config.yaml
d_shared_expert: 0
moe_layers: [2, 3, 4, 5, 6, 7, 8, 9, 10, 11, 12, 13, 14, 15, 16, 17, 18]
router_score: "softmax"
normalize_top_k: false
balance_loss: 0.00265
norm_eps: 1e-06
rope_fraction: 1.0
parallel_block: false
init: "normal"
init_std_up: 0.0743
decay_shape: "linear"
dataset: "wikipedia_en"
Below are experts of layer 5 (counted from 0) of a mixture-of-experts language model. Rows are named router (the router's row for the expert), down (a neuron's output weights, with its number) and show model dimensions 0-79. Each number is 200 + 40 x the weight over its row's rms, rounded and kept within 0 to 999.
Before each expert's rows: "comes before" lists some tokens at least twice as common just after its tokens as in all text. This comes from a sample of Wikipedia text that the model never trained on. Tokens count by the router's weight.

# expert 50
comes before: "-", "\n", "|", "==", ":", "="
router,201,205,230,234,200,186,235,169,156,215,289,237,189,246,243,99,166,212,239,126,208,216,181,161,237,199,236,177,190,179,261,192,247,210,187,212,219,218,197,227,179,271,197,114,211,210,163,184,216,156,159,184,202,228,233,185,196,222,158,179,163,143,224,187,173,110,118,140,148,193,201,190,302,159,176,226,191,169,199,161
down0,222,226,298,190,244,212,178,201,167,182,202,172,171,164,231,174,253,224,204,107,209,180,166,111,247,207,235,166,162,194,283,210,183,227,214,232,182,180,148,204,206,225,203,205,238,195,209,206,195,215,193,158,205,206,195,169,203,211,178,211,172,124,180,231,196,161,194,219,205,175,231,141,226,110,147,247,240,292,129,247
down1,151,148,210,199,215,240,205,147,146,163,156,207,323,163,213,124,284,233,215,138,149,187,166,276,199,172,162,225,169,247,213,229,234,182,229,269,162,197,199,204,244,238,216,282,156,186,243,192,182,185,207,128,219,167,201,196,142,224,214,204,198,202,205,228,226,218,180,156,179,206,224,226,188,168,256,257,188,199,166,200
down2,153,226,139,182,133,212,193,268,221,229,212,120,194,176,223,207,326,226,190,276,230,198,174,219,127,152,156,220,231,211,179,261,207,134,276,197,234,177,88,167,164,225,179,148,182,179,168,281,233,178,194,197,166,216,195,175,269,187,272,235,162,231,259,180,158,210,136,197,202,244,150,219,187,186,144,197,169,181,211,146
down3,219,217,189,248,131,200,232,158,197,194,174,243,223,230,216,175,113,185,172,196,199,241,203,194,196,187,227,236,203,206,178,205,205,230,245,204,159,168,231,236,247,162,189,173,239,160,334,277,166,166,274,200,196,203,203,194,203,215,235,230,215,244,214,251,209,144,184,290,217,73,202,240,182,277,237,221,260,183,204,174
down4,173,144,216,192,186,238,257,215,205,132,200,181,212,243,241,195,255,198,291,147,101,174,229,244,160,239,196,213,195,195,167,248,207,149,206,239,161,218,173,221,136,179,223,162,109,208,196,226,171,168,153,187,165,184,161,261,144,206,249,238,195,171,234,187,148,178,207,221,245,207,186,259,235,199,178,136,157,214,179,208
down5,176,151,133,199,226,283,223,136,255,166,233,63,174,226,233,220,264,189,260,167,147,212,230,230,219,224,179,235,196,200,227,200,233,183,171,150,178,326,232,221,204,198,194,213,123,214,212,225,163,156,197,231,182,134,186,281,219,285,166,236,221,188,178,174,195,208,206,298,249,173,171,248,195,202,160,215,237,148,295,250
down6,137,178,176,131,193,236,212,213,143,162,195,178,117,172,189,231,202,201,242,215,186,247,197,301,187,243,205,203,199,259,207,215,190,148,203,140,260,194,158,190,186,157,124,238,188,135,214,208,248,226,203,222,178,180,234,245,201,198,244,249,268,250,269,197,234,193,264,167,245,248,148,240,210,196,179,174,199,205,256,190
down7,353,207,200,190,182,229,143,221,252,175,187,166,202,245,183,259,202,200,147,200,183,183,241,198,201,195,162,265,189,174,226,202,241,213,192,170,194,235,269,185,232,193,227,164,318,273,182,229,175,158,175,301,139,112,165,161,256,194,203,179,197,233,269,156,223,236,291,142,143,203,158,130,195,228,179,191,180,158,195,222
down8,201,65,174,224,185,193,196,245,235,177,203,242,193,240,172,253,230,173,206,209,215,76,176,160,227,170,205,228,263,202,240,145,298,252,192,189,241,166,168,209,164,185,208,201,191,195,232,196,193,219,212,218,178,211,207,238,168,196,201,201,235,234,263,205,184,259,223,138,165,207,233,245,234,203,185,224,169,170,260,270
down9,284,255,228,119,140,238,193,152,216,174,197,218,164,195,195,257,254,235,247,208,174,143,178,204,165,125,147,248,197,261,194,209,131,189,184,161,185,142,271,187,224,182,199,205,252,235,188,244,187,243,261,350,237,191,175,225,249,290,146,200,219,210,200,229,219,258,234,207,172,184,162,144,116,175,222,204,195,160,183,246
down10,195,214,267,254,296,197,143,174,256,182,150,237,203,228,189,229,171,183,229,184,198,186,146,224,203,201,135,265,268,219,138,228,288,240,194,159,213,218,225,251,241,223,227,240,225,195,190,255,210,112,185,224,172,206,143,203,285,228,160,219,265,144,270,171,234,179,154,202,156,217,217,220,202,158,243,186,229,229,258,200
down11,229,223,204,185,124,218,240,174,176,268,192,195,207,224,203,168,247,224,177,216,208,151,221,209,253,251,212,175,174,268,193,168,149,157,262,173,224,166,138,239,203,233,176,240,181,174,222,123,220,212,240,198,136,205,190,206,244,220,233,220,204,220,214,279,268,191,232,234,166,220,184,246,183,203,277,219,153,243,231,234
down12,158,196,186,128,300,231,225,151,238,255,153,190,204,183,254,248,180,234,188,243,187,197,84,179,153,235,204,203,185,235,169,210,196,169,237,198,160,246,308,258,247,187,192,264,150,224,145,230,134,166,199,199,195,208,104,173,207,233,209,100,194,233,204,225,171,169,186,259,243,58,210,184,197,191,165,157,212,211,274,237
down13,180,210,224,175,211,206,199,163,248,231,211,176,227,174,140,194,214,204,202,261,303,206,185,220,235,161,153,216,196,263,234,262,178,186,187,134,187,190,232,215,188,251,200,246,133,139,182,258,219,186,248,249,186,142,193,187,150,213,210,159,198,171,134,275,253,170,220,202,140,162,191,153,212,222,184,191,147,188,254,236
down14,227,238,209,195,401,126,195,208,173,250,206,189,164,280,242,254,179,220,227,182,165,231,210,235,252,208,191,211,187,202,220,191,223,109,259,156,257,196,169,179,252,188,195,205,145,168,272,150,191,202,193,158,105,186,188,291,195,113,150,200,240,381,229,215,224,159,196,234,176,200,162,189,222,156,176,227,239,187,170,217
down15,170,84,246,212,173,102,155,206,198,290,149,224,161,129,132,164,225,218,198,105,205,196,161,136,222,186,190,181,133,232,189,125,248,207,121,209,172,241,258,215,201,257,170,134,193,223,139,193,248,224,199,172,231,254,217,281,212,237,176,229,210,200,256,260,242,191,201,229,175,151,164,208,145,208,251,203,210,218,202,221
down16,193,224,208,172,256,244,145,236,249,140,123,237,197,197,249,317,134,196,220,182,186,197,261,177,227,167,157,240,159,196,208,199,178,208,238,178,242,184,195,211,172,201,206,177,200,202,204,165,125,167,210,257,87,143,201,189,157,140,175,187,205,191,150,175,177,151,219,255,295,201,210,273,208,176,207,191,263,318,180,192
down17,211,230,174,204,140,156,190,113,243,164,167,215,153,204,117,165,156,182,170,164,194,241,169,113,205,166,243,215,192,218,105,192,203,195,169,135,163,229,200,172,148,199,303,126,217,190,220,247,206,175,246,210,258,125,248,204,235,223,114,181,227,204,248,188,190,146,179,237,209,142,263,200,199,196,117,155,215,250,160,235
down18,224,166,170,182,200,203,220,190,138,199,219,197,154,276,254,191,159,121,211,177,167,233,252,232,276,213,219,173,192,209,242,204,239,216,158,184,229,223,228,166,176,212,217,236,202,149,181,273,212,168,178,198,152,217,248,223,149,237,174,231,247,202,150,160,273,274,206,211,152,246,111,235,247,221,137,225,216,180,304,83
down19,205,93,177,187,196,140,156,140,189,215,252,152,186,208,171,194,215,217,220,191,262,259,206,203,209,266,179,165,208,244,148,183,184,235,118,184,215,283,226,182,161,187,228,218,221,172,196,191,236,283,149,204,212,190,251,325,221,243,220,217,167,264,215,243,300,250,185,242,251,242,165,178,175,159,288,181,207,206,195,168
down20,203,203,139,215,163,180,155,234,223,154,154,197,241,163,203,177,215,224,157,172,118,208,164,107,220,175,157,175,199,183,221,219,179,225,156,253,248,191,200,116,182,250,179,194,234,195,198,113,202,218,209,269,169,141,203,170,153,274,230,204,208,141,181,210,139,159,167,198,194,261,175,156,186,245,141,187,139,213,220,172
down21,202,154,188,182,175,133,212,222,269,202,193,251,230,236,193,244,149,222,180,173,196,190,230,163,209,239,172,216,213,184,161,195,226,151,206,144,170,199,192,196,216,179,172,239,139,208,233,160,166,140,167,197,189,160,218,206,193,192,179,186,200,238,270,192,144,210,232,230,226,206,211,182,194,262,219,127,186,154,207,206
down22,191,195,247,190,183,184,168,215,163,177,241,243,120,163,156,201,216,219,194,236,161,216,196,188,166,207,228,212,193,230,189,124,115,284,193,247,239,191,254,160,158,226,223,169,222,208,175,248,229,193,179,258,174,230,258,246,191,224,148,181,225,217,254,277,224,196,165,173,161,192,189,198,205,154,215,95,197,234,235,200
down23,207,220,288,139,192,220,199,213,190,200,210,138,249,241,256,232,288,176,194,189,262,229,265,198,159,219,120,176,173,226,176,218,247,235,167,206,187,225,237,163,188,208,180,263,177,235,198,264,231,217,98,217,155,125,231,216,195,218,121,255,227,254,182,225,271,147,203,245,140,252,208,220,183,218,186,295,251,257,176,221
down24,194,148,240,226,179,155,272,244,226,155,201,282,232,212,144,95,270,215,224,141,185,234,178,202,135,208,180,89,246,172,245,227,239,201,172,221,197,256,134,126,203,229,187,187,210,218,175,226,233,187,155,163,150,202,234,149,144,194,202,205,182,127,233,206,192,196,127,223,187,229,202,212,261,154,212,240,189,282,207,216
down25,203,280,226,178,181,170,193,174,214,229,183,121,160,210,207,247,170,245,212,300,250,185,193,219,214,165,233,212,234,208,209,181,257,239,252,92,167,214,257,225,170,181,204,214,211,251,259,243,200,207,182,153,121,253,187,290,115,187,204,171,274,254,145,265,234,170,259,220,174,157,156,272,213,261,258,117,214,164,207,183
down26,184,218,178,211,208,159,226,159,192,139,239,227,239,152,181,210,165,248,184,92,179,241,216,150,97,155,309,202,184,138,224,187,192,235,205,247,169,263,100,194,184,245,241,125,184,215,113,215,223,143,145,202,174,144,204,261,230,244,165,191,241,189,240,222,143,156,157,254,143,220,207,158,219,183,159,200,128,259,239,239
down27,145,165,134,227,265,138,175,224,168,98,103,213,200,227,192,173,234,210,237,174,196,246,154,176,124,206,172,233,210,218,175,184,193,218,234,170,167,290,190,180,191,133,183,264,164,176,183,175,225,169,160,192,262,122,156,224,178,212,220,187,263,128,164,221,180,186,171,208,201,254,243,207,191,123,303,146,99,258,232,255
down28,164,166,230,260,200,224,175,195,120,227,196,240,232,215,182,180,185,246,144,212,194,194,173,257,206,195,187,186,148,151,162,237,202,240,207,206,221,201,199,135,163,175,183,206,222,260,149,223,247,144,211,239,216,175,220,193,190,148,192,160,214,224,214,178,223,198,241,231,177,150,259,172,148,174,170,189,258,200,165,190
down29,186,188,204,220,200,178,161,168,196,154,191,243,240,239,162,234,246,230,214,207,209,192,173,156,127,223,226,194,138,251,252,172,220,181,164,184,256,217,186,187,122,235,135,167,153,234,156,161,155,203,204,200,212,179,209,188,181,120,155,180,192,139,167,74,189,170,174,218,143,135,277,187,232,185,212,146,163,186,154,233
down30,183,223,159,248,144,204,206,202,231,183,198,233,175,200,148,188,260,209,188,198,221,187,169,216,178,128,190,288,195,185,192,163,179,215,224,232,238,233,244,145,159,173,149,202,238,165,156,194,251,89,226,224,218,113,195,165,164,171,188,206,191,62,174,185,112,174,193,151,159,222,232,158,273,177,263,148,142,241,179,171
down31,181,210,227,205,186,186,151,151,134,143,217,279,185,217,194,204,216,178,247,221,253,195,139,153,197,197,153,167,201,165,185,301,236,276,168,213,190,214,178,198,143,200,181,216,256,170,156,165,165,237,171,224,241,139,207,257,195,288,254,109,199,158,216,179,187,212,171,225,222,192,216,217,114,213,182,202,195,207,210,263

# expert 26
comes before: "\n", "-", ":", "|", "==", " "
router,262,252,223,193,186,170,196,237,156,182,191,258,221,210,265,105,183,239,218,165,271,195,141,150,159,190,217,216,226,228,281,228,235,282,235,246,227,192,237,210,175,163,189,176,257,215,120,222,205,126,203,209,221,197,282,138,200,208,186,157,207,121,173,218,152,149,180,199,127,244,151,186,271,163,176,252,171,138,174,158
down0,188,262,223,258,92,238,247,215,215,181,269,216,198,291,178,166,225,217,200,222,205,192,235,227,139,234,257,208,215,190,221,263,306,218,272,161,207,187,267,120,211,248,255,263,240,201,239,232,144,168,173,228,177,187,156,201,195,188,183,98,184,228,220,198,202,234,174,206,184,211,169,187,221,208,161,160,209,205,268,244
down1,242,228,233,158,163,145,176,209,184,219,176,280,170,247,226,147,227,234,129,161,223,115,230,236,215,126,169,197,218,241,172,222,282,227,155,240,222,143,217,210,245,216,271,189,232,211,194,171,114,147,233,210,178,216,261,253,223,190,183,131,160,184,172,236,140,149,268,153,140,201,210,157,211,214,219,161,192,212,192,177
down2,189,237,164,233,188,101,232,234,193,143,197,185,115,140,162,165,219,262,223,221,251,259,202,160,184,302,257,208,152,186,183,237,229,211,190,206,254,141,147,171,144,187,188,172,177,228,127,170,223,157,189,210,194,182,224,276,223,208,216,234,215,136,191,185,180,197,192,158,246,112,202,143,204,194,191,181,272,163,232,168
down3,207,210,208,236,134,215,272,156,225,172,252,223,210,189,245,198,161,184,258,177,235,221,214,171,155,231,182,202,189,182,217,197,184,144,180,215,203,206,216,192,194,280,270,199,237,232,160,216,224,141,178,214,214,193,207,133,191,169,214,217,228,217,193,205,181,179,266,283,255,213,210,262,267,173,204,230,199,183,206,153
down4,209,273,230,208,205,184,197,201,143,183,192,270,260,220,236,259,268,200,247,217,164,205,242,229,239,186,260,160,197,189,160,211,172,188,187,153,136,219,110,109,147,229,204,214,182,132,162,173,144,194,269,192,208,168,177,176,197,227,209,178,180,174,212,271,258,137,178,333,212,169,203,207,214,241,254,195,184,161,210,232
down5,207,240,208,206,218,259,214,160,223,189,93,207,185,183,213,188,155,238,196,214,173,111,170,116,225,208,197,215,194,238,234,148,211,190,167,230,205,256,216,166,212,189,170,199,248,231,223,189,196,162,208,205,168,160,129,214,121,264,197,254,165,137,190,216,135,220,185,170,213,192,179,188,204,258,180,257,170,223,123,190
down6,230,215,212,164,262,169,221,208,221,211,208,158,227,290,195,192,87,170,178,184,196,220,212,211,146,182,211,210,166,168,209,206,236,176,220,120,206,209,243,165,228,218,165,180,221,217,198,205,196,176,179,233,178,204,146,185,257,218,153,111,196,188,188,183,166,231,210,269,166,194,205,76,250,290,240,163,254,177,167,201
down7,187,290,215,277,156,173,218,211,206,201,236,206,166,263,160,203,243,198,209,186,208,213,229,131,176,202,162,255,202,261,245,177,134,155,196,242,197,145,194,154,160,180,281,172,248,226,189,213,185,183,176,214,220,205,201,178,263,179,148,256,164,156,202,178,217,207,151,262,227,164,212,199,170,143,157,259,277,262,186,184
down8,173,210,248,183,189,121,152,245,197,282,181,174,122,242,188,246,215,214,259,190,183,208,232,143,238,202,187,281,162,260,184,184,185,251,116,144,217,208,247,207,192,170,164,136,171,222,216,170,168,124,204,215,215,161,223,183,279,168,144,184,235,277,243,257,261,157,189,172,261,142,220,140,214,126,181,220,223,188,187,212
down9,208,211,212,201,217,222,233,177,244,193,140,164,229,144,210,108,270,196,127,116,182,182,152,273,173,233,221,143,143,220,257,208,209,186,245,240,187,163,250,145,269,230,205,156,200,193,228,132,250,239,151,219,213,190,295,149,164,270,240,225,213,219,224,149,267,127,175,212,237,202,232,158,250,182,157,194,217,195,206,193
down10,211,198,210,256,86,145,212,209,226,237,219,207,163,141,256,186,192,312,154,164,193,140,183,190,217,152,232,200,200,185,235,185,197,219,203,188,178,168,176,170,200,213,187,200,219,148,224,213,221,176,195,204,181,258,127,221,244,175,180,233,262,175,221,239,168,204,247,149,154,235,165,196,189,224,174,183,317,173,148,274
down11,180,153,178,184,199,229,139,158,221,199,193,208,149,237,197,171,282,254,213,177,77,221,229,184,157,246,229,293,136,212,168,199,244,106,89,177,205,154,167,197,215,178,186,160,219,198,236,254,205,205,237,201,197,169,184,158,240,204,242,259,222,131,209,165,165,196,177,215,185,199,158,215,262,212,226,183,216,273,252,133
down12,249,244,207,174,202,287,157,116,170,198,235,151,328,163,154,277,208,226,242,270,231,238,195,225,207,185,209,160,241,200,210,270,191,184,163,242,216,179,166,194,201,245,228,217,151,181,150,232,182,132,220,234,192,190,204,210,195,235,149,178,163,144,192,271,205,184,156,208,155,156,223,252,157,219,190,282,190,193,236,190
down13,274,251,190,188,284,189,139,166,154,202,225,210,139,113,202,119,221,227,223,136,259,179,212,97,179,172,154,191,191,196,213,179,225,250,189,208,174,186,192,233,112,213,189,236,220,252,215,246,145,236,243,207,212,200,190,195,221,217,161,218,146,129,213,254,163,270,203,195,140,270,174,154,174,233,215,132,246,160,142,177
down14,172,266,263,166,191,197,167,133,199,148,287,256,195,219,221,175,278,248,245,141,272,175,210,304,171,167,179,159,196,233,181,251,160,319,241,166,195,163,200,275,226,207,224,261,142,191,243,214,211,172,186,293,135,186,168,273,282,183,291,146,222,216,240,213,212,171,182,238,168,182,250,220,162,224,195,268,196,187,231,193
down15,204,228,211,236,186,192,149,228,248,221,209,136,174,191,245,171,198,150,202,186,151,233,225,186,180,205,193,214,175,161,153,217,203,236,181,191,196,150,118,214,159,203,216,225,335,236,293,249,212,131,165,205,207,220,215,339,200,190,241,238,188,157,264,158,196,110,106,150,190,252,203,142,226,203,184,201,194,177,233,203
down16,211,177,144,169,188,186,227,202,148,211,142,243,182,213,176,205,119,178,174,196,169,228,191,211,224,197,219,106,241,199,204,314,209,186,255,186,201,165,136,193,203,214,116,221,213,209,220,165,187,187,198,161,181,174,94,192,202,229,180,151,210,164,169,229,230,216,227,194,119,183,224,163,182,193,206,185,141,187,194,224
down17,208,252,188,212,251,143,258,162,168,116,88,230,134,197,193,183,214,223,231,204,206,213,271,223,224,228,215,192,208,179,137,198,242,251,206,140,165,178,163,140,258,190,165,176,183,220,223,192,226,223,311,261,176,160,296,239,267,284,221,209,119,211,171,264,150,216,153,240,273,100,183,274,138,223,156,208,232,146,166,206
down18,202,200,214,202,209,270,194,162,215,220,244,175,177,238,154,172,207,238,118,208,196,243,166,223,169,159,203,116,220,181,227,155,246,98,175,235,207,161,211,255,215,253,139,274,188,265,223,256,172,261,193,186,190,179,158,188,144,174,193,141,238,99,233,225,224,220,173,179,225,220,193,177,186,217,227,129,228,190,208,296
down19,166,166,246,131,97,219,251,208,159,209,193,159,247,238,142,112,148,229,241,226,131,195,180,270,155,195,212,225,232,194,200,195,169,196,189,214,212,214,169,179,179,226,233,246,179,242,178,223,223,192,242,169,197,195,240,265,151,218,212,266,250,214,270,188,220,180,147,191,137,193,177,245,239,206,179,197,188,222,275,262
down20,198,202,229,176,176,253,176,170,193,225,228,119,158,194,154,287,171,182,192,277,211,163,185,218,265,196,167,223,149,218,191,176,203,254,184,117,209,142,189,186,235,187,237,196,164,182,182,226,190,114,202,174,237,162,169,211,142,226,133,150,254,268,175,189,193,202,201,229,250,140,195,208,89,152,174,214,154,221,182,260
down21,220,222,174,171,237,179,157,169,186,166,246,159,161,264,158,122,238,288,151,199,257,180,182,213,169,207,275,175,151,179,191,189,206,180,195,197,208,191,243,307,223,249,163,212,201,187,185,235,184,210,208,274,175,182,194,195,122,197,213,153,220,259,219,162,246,228,163,153,186,195,180,147,203,247,163,202,208,126,233,198
down22,195,187,184,208,126,103,217,179,184,223,203,195,94,194,224,217,173,245,213,272,193,170,233,186,266,233,223,187,258,232,194,230,216,158,203,141,163,122,213,239,217,247,160,153,242,249,174,276,180,184,257,138,175,196,239,168,196,165,201,198,159,261,128,185,235,207,134,187,112,195,204,134,180,161,232,172,227,96,122,240
down23,192,236,201,163,169,240,194,233,153,124,185,253,184,222,182,149,252,250,152,154,216,140,170,130,257,217,220,154,217,212,272,227,157,194,243,200,172,178,197,201,203,213,250,157,208,199,171,185,208,226,166,253,284,170,199,270,272,200,144,178,251,157,93,156,190,160,172,237,226,178,209,144,154,285,165,187,241,196,200,204
down24,230,154,211,192,220,200,184,193,197,179,135,179,163,252,194,159,233,247,195,219,225,181,260,254,207,170,252,217,200,200,213,177,231,180,139,162,158,208,194,231,233,155,117,196,269,260,142,164,229,215,218,216,167,246,224,299,229,258,220,194,183,165,243,200,103,226,143,183,205,214,198,192,205,229,201,191,138,159,252,181
down25,138,186,222,245,150,215,126,172,149,242,233,263,289,243,224,272,220,249,283,213,193,199,192,251,183,255,213,194,261,253,160,249,94,146,216,183,207,216,224,191,133,169,212,266,204,234,218,259,254,209,237,181,204,204,217,265,209,173,249,159,220,197,171,175,207,250,183,203,178,166,188,243,140,136,256,180,162,238,215,182
down26,280,359,187,218,144,159,211,277,136,225,138,176,177,191,78,208,135,179,204,199,169,184,146,168,172,196,182,228,191,181,241,221,176,199,246,151,197,216,198,220,161,211,279,155,170,230,185,185,251,169,239,211,194,188,167,216,189,210,163,198,233,230,148,212,201,231,219,182,214,207,170,171,170,195,196,154,192,197,118,263
down27,229,164,155,269,283,131,118,144,197,260,193,228,118,213,198,188,208,220,167,257,153,195,173,288,187,199,226,198,181,217,202,205,226,226,248,149,183,238,205,268,220,149,135,175,173,252,154,198,162,126,141,234,187,180,213,211,161,247,218,154,182,124,113,215,290,230,234,231,222,259,249,188,129,234,240,201,155,163,219,166
down28,215,175,273,187,174,288,246,255,216,196,227,198,199,217,187,231,158,178,235,188,152,218,251,248,170,282,140,174,157,137,272,224,253,224,216,244,214,273,193,217,170,227,264,160,224,242,162,177,243,224,188,164,128,191,212,251,132,236,136,218,205,182,230,229,266,182,124,213,181,144,154,166,189,149,169,223,176,193,218,172
down29,170,195,138,222,250,175,176,235,210,246,179,219,197,239,210,157,245,298,173,255,158,192,156,302,186,225,182,251,185,261,211,179,163,96,196,222,225,281,211,128,188,191,238,159,236,124,176,269,142,163,254,215,170,234,193,210,272,213,196,241,253,229,188,224,200,251,228,241,134,206,190,194,270,204,198,227,251,250,229,136
down30,169,178,265,162,140,204,217,152,176,169,230,152,233,185,268,231,227,239,155,204,208,204,178,188,279,187,264,225,238,132,265,173,223,147,162,147,186,206,188,216,225,122,119,193,228,209,217,168,227,284,189,203,223,263,219,270,178,199,217,129,212,120,162,190,187,174,166,201,224,121,200,166,241,214,218,148,194,222,202,184
down31,156,228,182,107,270,235,247,178,192,179,221,189,235,214,201,184,209,194,109,251,189,267,215,134,195,172,246,206,210,234,161,200,204,275,163,271,309,162,215,188,240,141,248,168,197,254,211,178,265,185,261,299,176,213,221,238,209,157,184,153,232,281,208,240,156,213,174,163,160,234,224,182,244,238,212,209,204,170,149,164